Experts of a small language model.
Experts: 96 experts in each of 9 layers, 3 picks a token.
Training: a variant of SOAP for the experts, 342M tokens, 2609 steps.
Below are experts of layer 3 (counted from 0) of a mixture-of-experts language model. Rows are named router (the router's row for the expert), gate (a neuron's input weights, with its number), up (a neuron's input weights, with its number) and show model dimensions 0-159. Each number is 128 + 24 x the weight over its row's rms, rounded and kept within 0 to 255. Numbers have three digits each.
Before each expert's rows: "comes after" lists some tokens at least twice as common just before its tokens as in all text. This comes from a sample of Wikipedia text that the model never trained on. Tokens count by the router's weight.

# expert 57
comes after: "-", " |", " the", " re", "q", " co"
router:138116117141125105097142159156096119103112112136133156083124123106101174121128137091127111122124158110147113137118120127165147096126109161161101139135128095109125124112129192088122113119098127124122073092143093133125123131172088174117126135168111138122106145085128113131107139102103138102158125141073137110111125136155111146107136131093112130137136160137130131120156119084138110124113112072152139102181125165135125127134123108166111088138160089092101082121122096147049143106152137
gate1:144150126145122150112103129106127093126078085135136140088095103127137147117105103143092082113142062085133157150151110115107101091129122136139128163113169096132154120144170147113153117138136147105127082124147145133125128126107140120132117105146124100156143135129138144111079116147129142123130143192132141100127101104175129152167158143082128154064125095114158130112094127090169090093110121118136108125110093142097144122138142074128116109146113081149124103123101131145134088124104145
up1:143186117120142188153119106154138120136126079144122120127128122105128095116112123130151171117130139147192156116113171116121120092134112146157129130118130151155115183092071104122134134082142146132172127098124110124126112134081146108108138116117091121133141110126131098148168089135119117159155104120110119088083088151126161155115147096095113152112157122130170154110132107153141099125164141117152144152143143143158128127155149117087130135102087113118143139114141177151167173100112126

# expert 8
comes after: " the", " |", "-", " of", " The", ":"
router:099121124099117172155087122169135122154123145097143094144098127136082130137146129171112108146130147110149141126120106103108147140135172097147115122113149171110161109160128143132132112110146112087141094118148123109109149136126111148157154125099172203107124135136084154122105120153191104159154153136151148122107058094157132098124137100138106105145111139128092144136091093129142093156133155118126094107141154131127150102137119120143146137078156105126125107150096086128115142082140120
gate0:145130148111149115129111153116154135148170115141142122118135127089118117150154083133115090133169158109086150106139077134135138128125146101153127149163124121122155144153138109140112124123103182150096141141134173138160145107084084090147133104114095158099169160123150159127131164113146112146130112136134124143146147146153054095118148128098142099131117117107101112141133142140144157090095135160146157139133160131156107173094140097143137167189132145135132134067107128158143131112159093
up0:134116141111148087154130121136125134144154124148096129149120131088101061086139114131160136144144158091095181151089148130102144108112132050131133110118105156127085128117177138120097092095143098128114110090163162130149117134092127131138118120165107127171096097197118124127121101131141138157127135157157125131120146117156112134087136141127095107100114123143162129144104145098092140107073134147135112145112151116116112112112130155152080122102151172133151119110125097124133124105154142

# expert 61
comes after: " |", " 1", " 0", " 2", " 3", "|"
router:159136105116090125109139132137171181129105162105143148152120157126127113087118150131094147149121112127129163136154154071109104096116110179169097124134120159173113128136100131119120150161089099123090091117124119109108113110126155111153114131108142096135148111100145114121109120174143149149146157114129117080128099132166121110111122132104126119138126110150162094134079154109125127139149190092173115158083092142131115095158125075096128116100105167118166137133119127140121102147108105
gate1:139083171123103149085115099094108124178113172160124102137128123089115160108126136142167118118112117178149100096132130108146100101125116122101115140119145125174170152187125113139107100179139173147131131165090142101137179125129146124095101102144161109131129185141135126141118155113159146097163148105093147131140121121107164154147119128105151115126127106130096111112111127139141147121144142096146148104124158165142168178113122100153110103123107137101094096123149127145111134119130168
up1:078123099131123127121121173106176110100132153087145157121165149164126093157146100136153123130108164153128145133152148141121175110126139110112106112134144137112108058148178111126159173128102144138146146162151125118131150163114077133151127163138124155121105096129108103166083112140072127167152138090094108116109164143128108140105127165170135131134131108121126142130115109121160122164150160076133132110114127073110092128110139136092141149134146120094141110118121128164122122135165138

# expert 88
comes after: " 0", " ", "%", " —", ")", " 1"
router:132125130128075124109111165161134122126095171148104104148114147151154113092105145154156102153098096160129145134099154144171135134156156154126101148131127130174092125108147130131163114124115121128152105111087096175100138112122162128126167087134138076134141152082104105128114101148171157156127112162152128126113152144124138147101111122146127104083110089132132089137061160123121160114141169135087158117142106112120154125143086147111129145142137081155115117126113135126164140163103104
gate0:179108158092177163146122135131104106141113111079099095137173112101122100117110118142139114149149185074132173116126150112104138167144149102121142163123099063167122104132150121158162124115136091138136088141113126123138162134096137123124154071120102136163133098150169120157147127156112162145183161108142149119141144121146091121106130148159116113102133121108108153128144107109144145108145148147161146114155124109118145123129110123134195144115139125147129137129135120181115145124149146
up0:132135062169129101131109135126135111115149099097147142121100134112129130122163103130118127117094080142137148123132092147141126093138157168127123074123100128121138135114131163108131138142149163133079134095153100125149095147157133120138125137160123124103111168074104131164170175127109079102111104146117135093082100117106121149183115126141169150110135106110157123145088185128129110103111147116131099165103088114130137093183150133113103113147120133136110100099090131121140109132098133

# expert 53
comes after: ".", "-", "o", " A", " de", ":"
router:137105137154128137155124149119141143133147112124134139102119106098154149086123128099138137110086129131128100154165151166142110130118139137127102162106094127132191126158099130137114089121095171144132173150129122128098109095156104129139127150103167130109135150095132165135155131157084142108110103158110166096100082123111116137106122114135074112076145137120097111151160065103090118120141128142148157147136107164124147137138077132141103111126196071124119108122166122122101113130117112
gate0:132119140112131118151132117153120150115095148105089132107142119083137118144089124094140109136113119097118136134146099154094169113108116103138131126169094100090160133201117154102099110153105162112152089071120142132140132124134143116111061108094129131117125116109136129146180163152140146126128148133140098147105136151171100087125103149084102107118153100124145075119170170101121110100158125117127123151149071126089115126121136132095129126108162122128172125142158134120113111167127148
up0:108116134154125162114144094131137107116157138155135140090136104108150088132157143157139133143136124117111121123114146151088134089150107114161150139084125132118101132143165158091122112073141146166121104088180165111100089138089128100109112127168121119125130118150145176121124133144134112128089167136141125136090109145114087150107106136133149149130126107151119087131156179067132082112145122152169125072095105155138119139102115178106141137121126155136138116122110135120120174104151179

# expert 55
comes after: " ", " St", " Qu", "ro", " se", " We"
router:144076109131110136161155125148121090136136130121127140170136173083130136081172143087123110163108123141121127101119112098109097121140147106073108171114122111153085118115092133113143157123121135169118137098071103108140115107123136146147115133140106089128172121083144143100108117173096092145116115141088170135113122128158116140162116108114118144123116131103139101111140127084137142094145114149122097112165091106143089099137144110141145141136098138125194114086147105124155148139096142
gate1:146157144166127135137170100135149135090149121124104123131171112150104090153141107146150082136143145141103126122129141115144129106130092096156097131145182110152146101082150116161123112134088149117142092105115137114127097089137110116169085123108084141114131147162118138112090146136086088139130112128173136128101137113134106182130126131147146143147120110106099133102125111093099177139140147128125164156101124116141081146143192139188159101117145103106124095132144122151173125139158136
up1:135121155126164130130122142155095142141129124132110152161133104096116118177174138102116149151161132137146110106134096151129079126144119097127123142142136093124109145125131089103136135112119074106126107111129129087156100137115159128171156055148157177139145069096125154166151149093127084117144107135124146117149139149159140109114122186108154097132112117076175140106111125154137108146141134132139134113124133131114142113162180146130156132158114145127147165139136107095182101130136163

# expert 75
comes after: " in", " on", " January", " September", " April", " November"
router:096092157138145093114086085178143096117136149141144123127104138156150127078100158141156147120150122097179112161126128110180146135131145119141129124160126117104142119148145098117151113084077130116100138164106163139144136108133166175113131102153162108085107097128141130138156081115161144116102120138151147153164141123119136123147140109146135189118143132150138126107106107083103085140130135075110112109121161115100122128124134124126154115141108146116162089147145150127183111095109106
gate0:095126115097173127115115122137162121121169128106154113161139114116073133130109154141122147123153130129128119101125137110100164131144169088121169131149129149110128148078153142095153124124143158092137172140160148124171146093136116102130089119139111114124110126154107169136183129141171139130126163121145100126149135104081138095115121133150123178125189152137164131082143113147112120132124152082127095164134114112105110118142129155150162156099138104128098121096138130123117078090086174
up0:170120124154168120120112151122164153127107089124105116144073183138135152181117113154146096214127140137125150138160128095136142110170149137100115118140143139087109153121142174125229105099142128118178104129118134136147141140135119135154180143133140118145140104111140168147139114145116164141136151147152105115137078110100123146119121141169153127139141143113158120134135145129145118106136142103121132126114143159101122116115163134108139131092173081120136108113139098152129142132125135

# expert 71
comes after: "\n", "n", " Te", "te", "un", " Ar"
router:108156158120123132113097137154148147132173122167177189133115129138148175143121140074145132099138135082131143113142127152135108090113136199094100130131113135100088125099133116135118102101144151123156169134160142112158143134092119111081141154171154117154141131098123127135108156160109109136116096151134110175131105115170167124123129139119112124145156132111121091177148147145139138141110118110150153105073124099090143133135138098099126151101119134069128118128172128115123101157117132
gate0:138109156152133115159161109138089124118159147142149141139121138118130118131121129115182114123102134103159139162164131088092121138194146125107120133097105123123137127138154140150123099085127128111112114113173168142172133130153156147089092130104084099120104117128108120162114139151113127181171112139106082097155124120176083124148129141153166150122175126130103140141098123085133060091142142162127104154124123119149126154142104130121152104117105123106175128097110124142101122175145125
up0:157145087139114115173075120055111121137162107126119108116145129140119132124166129123126161143148154067186153148129173096161110152146088144097136135093099101117092099176135116134066143135111118152094129115113145112096137136143109127101143125118118129113122139126113111112152123135121129134160153166126093162086120113146132127115127139137101138146166132200165129145125100085115145115120099128136117062134156125158138122142123134133172119130113100143135115128106136130143138147127082

# expert 35
comes after: " the", " a", " \"", " The", "-", " ("
router:128091108095171123160109154141092118128126122135191113125164148083117110105137100146162107125116159181160112117121126125146115092115105166111147126121129143174169154122132138114141079113151123140093113136096194117119145155162161127131122141149090119133103113128106113108145138150140147117131150154119137116117131110128110097100122132132160138156101103138146119132116115105157121123144105177141105121133156152164053124187160113091164155173144128077145131113136130105126111110123152
gate0:131166121095115160142131152126155122114108163113133121156085134143124133131132161137131141155126125171110133117131093120172127183080108130126153105096151127110124172167147088126110116186106131111147119168111160144115144111120142102080104158114113118126133090147111141110081110093089175162121106117142105146096098113124184131128110097144123167180112173133156118096138106138140161144130120116137102106154130147127158125087163122123110161125121142109158125165111143169112115172119133
up0:127117108119092109112150141125129142171156097140131173080132141120153114117108109098142110106148097144104177084144096122112070129182146107132115142144139133137145156115119125123131104104109085062127143087119079115136101166124156153101105109157123157118110126132118120128098152144104102107101086136126154131112216130160092179144105122140130111135137139137127127091125140112134108115171126157119112134126073087143141124115116121082145112148113084118147116115109124130123127157147124

# expert 43
comes after: " in", ",", " |", "|", "-", " ("
router:127107170114128141113130112168130120109129143134165099118101101139112093122153146130128104104134180148163126180126105114131127157128127148130105133124130087164117081120129116116128103166091133096090069161142116158143102149124152106132117093123140106168148106149127123114142105138141117092124107134135144128137098134164171126122146136165155107159194102129134134128089096125084100107100121113124097127118100181123142137134161089143146134177140143084129162145163098072126132121149094
gate0:114112099071137111185132148163130138128073105129170101100181099142126122147103111097101119113113128111130164149124134079095116138111102140090195083126139141124151151166137145110136159147134114102148132160151135136120131168130112101119146116122114129101124082124180125133130110117137135113092107141095107114127120079095116143191102114098155131111119144083132148128128136163111123118141143154110116170165126139137133128132128139152134137158123102091133142168104144136107123142063140
up0:109145091153134176145125124130144127100147106117124126133159067133111139143073153109135109111130104128083117078112134103129121146161108169164101101105121066108151118124104170124155132136107153125090148138122120138115147109144160129149135140148155182119090146122183155151151120105157119143136132122149113116091147123116127131140147119147153124142139111118161168156148123164121103109099070147122118106152112081142167159150075166113184123115118149124137123169119135100134149154124139

# expert 32
comes after: " |", " ", "|", ":", ";", " ("
router:116097169144147141125130132128075146128164156144107140095131147173157091126161139148149126143114156130156155147159128116149100147144129106118207147148161150158153125124110106100179148115154148149130134102163164141106112073098155141142110154121128101155154139154163121150132118141111135081133124088152084086159112102147143132099075132139135099160135108107130136107100120130138129156088140118077108128153109125093165135137149140128141110103142122145078159117112100132136130156113139
gate15:095106113148142097087141085134096133134134114090160103160103081116119160192085083184125088126134132122136100164132152132124122129136146095132107110126099119118098130141121105136120111131145167163187109135125095143164108154124149170142171089156123135135142145139099166134154160119152101143122101119114147111116127130148102154139124141113134154124110157102101141133128099164138101123090122108137107128133126146093119141106117144106104086140100131057155093093101125131100149101106121
up15:155099140073116136145131160102119118123157121145113140138149149122121151125138112127112126092156147101104120154121133095172120150166163178115143133109103117157146113102165135091098132136107114129101155162125125145127153091073102148101190137147074118110143147074106117137115160091111121124131134096127132161109145116094118098134115137109134109133102110104110147143122141171147147070110154128112115164183125140150117159100146166176155109151126121142140138132128115116103159166103083

# expert 64
comes after: " ", "c", " P", " G", " W", " F"
router:133121087090143172155111080137141133136123157137108141125117126170115122117083151128130079105154129141152120092093080119155157108151122129170131158153153089123154130132082102152100134112104166131098151147157115124157090115105107115166138165107143117153102109147071063163107119147166126147107118142128117110108108117140131132101140146129122174084122120120134160125104154140104121158147114108147104153139101189153115135122144151141105143095120134140165116133110078139142095135135148
gate0:120112115146124160186128122148120119108119123134129110117107126090103148128120127168147135121109126121179189123129102149084118154135112170143149156129117106128119104137152085127154138147086152157128104152149110151113104143168146115154123130184154139103090100126113124085169143120119181136120114117149119131095113118103155142116147165102156156159134183157127143155109153123172116141105112112158157155141096125097102148134148135167138121121103098138136125140152124119127104126153218
up0:076142119122128149137104146161125136149126136144087141119098145097163151156116107124085151127106152103104165141128132114158064114152164098146099174097119141111105097117133151112097123120101134168164103114139120172167110141156098134144144117105110123115157147143113104129110144137149147113129122145107152081143095110112175157130169136142148127156135173109083117129125136106163161129099160154134122129101163108099200126108143176133131110122132162134138166157132167160134128115132117

# expert 42
comes after: " ", "re", "ro", "te", " Ro", " gr"
router:114106119122109135166173117114142135128156150130127107153130115145123169074177122120087140161164121098109101096117119142089142117107124099110170146137104124091132157122121113185115135107089148120166108100137132110148121117146153130110165159112164106115124132083139137110146081108119139170122123120140127155143146052174117134133102112157142098129123104080152090116107162073164081094129109087114132114154154145170113117114123162128124113119151129120149139101145126139144140143124123
gate1:081110119108110078119140139164131127113142145086113139107148097135102132108135117117098124096117107085127063092138119115092108104147155162118131136115114148137115152136180094153125169133099121121103161098124121161136111155113176125070140098130133159117113117077147138122098137122130134113124123120155173153140112124135144083174143134121116128090157156090144162136154143092100154148131131144139128149129147099149112147133159121112082115136140135095133119112147095118152137061145182
up1:087167128141134123151149134141148101175125145148113130078144109179124107128119126130137129105138117102088140117105145146142138153124170138114132125105124112129145097167202080107102124139152108155151116087138090100121157146150096114093138176108159076173170134111104149148141124146143132151142120113109108117117132102132139082142175157121113146129115109148138147177159121155120129121077147120105080119119121153123154157140150111137139115167111136158096168128145167141098117143113103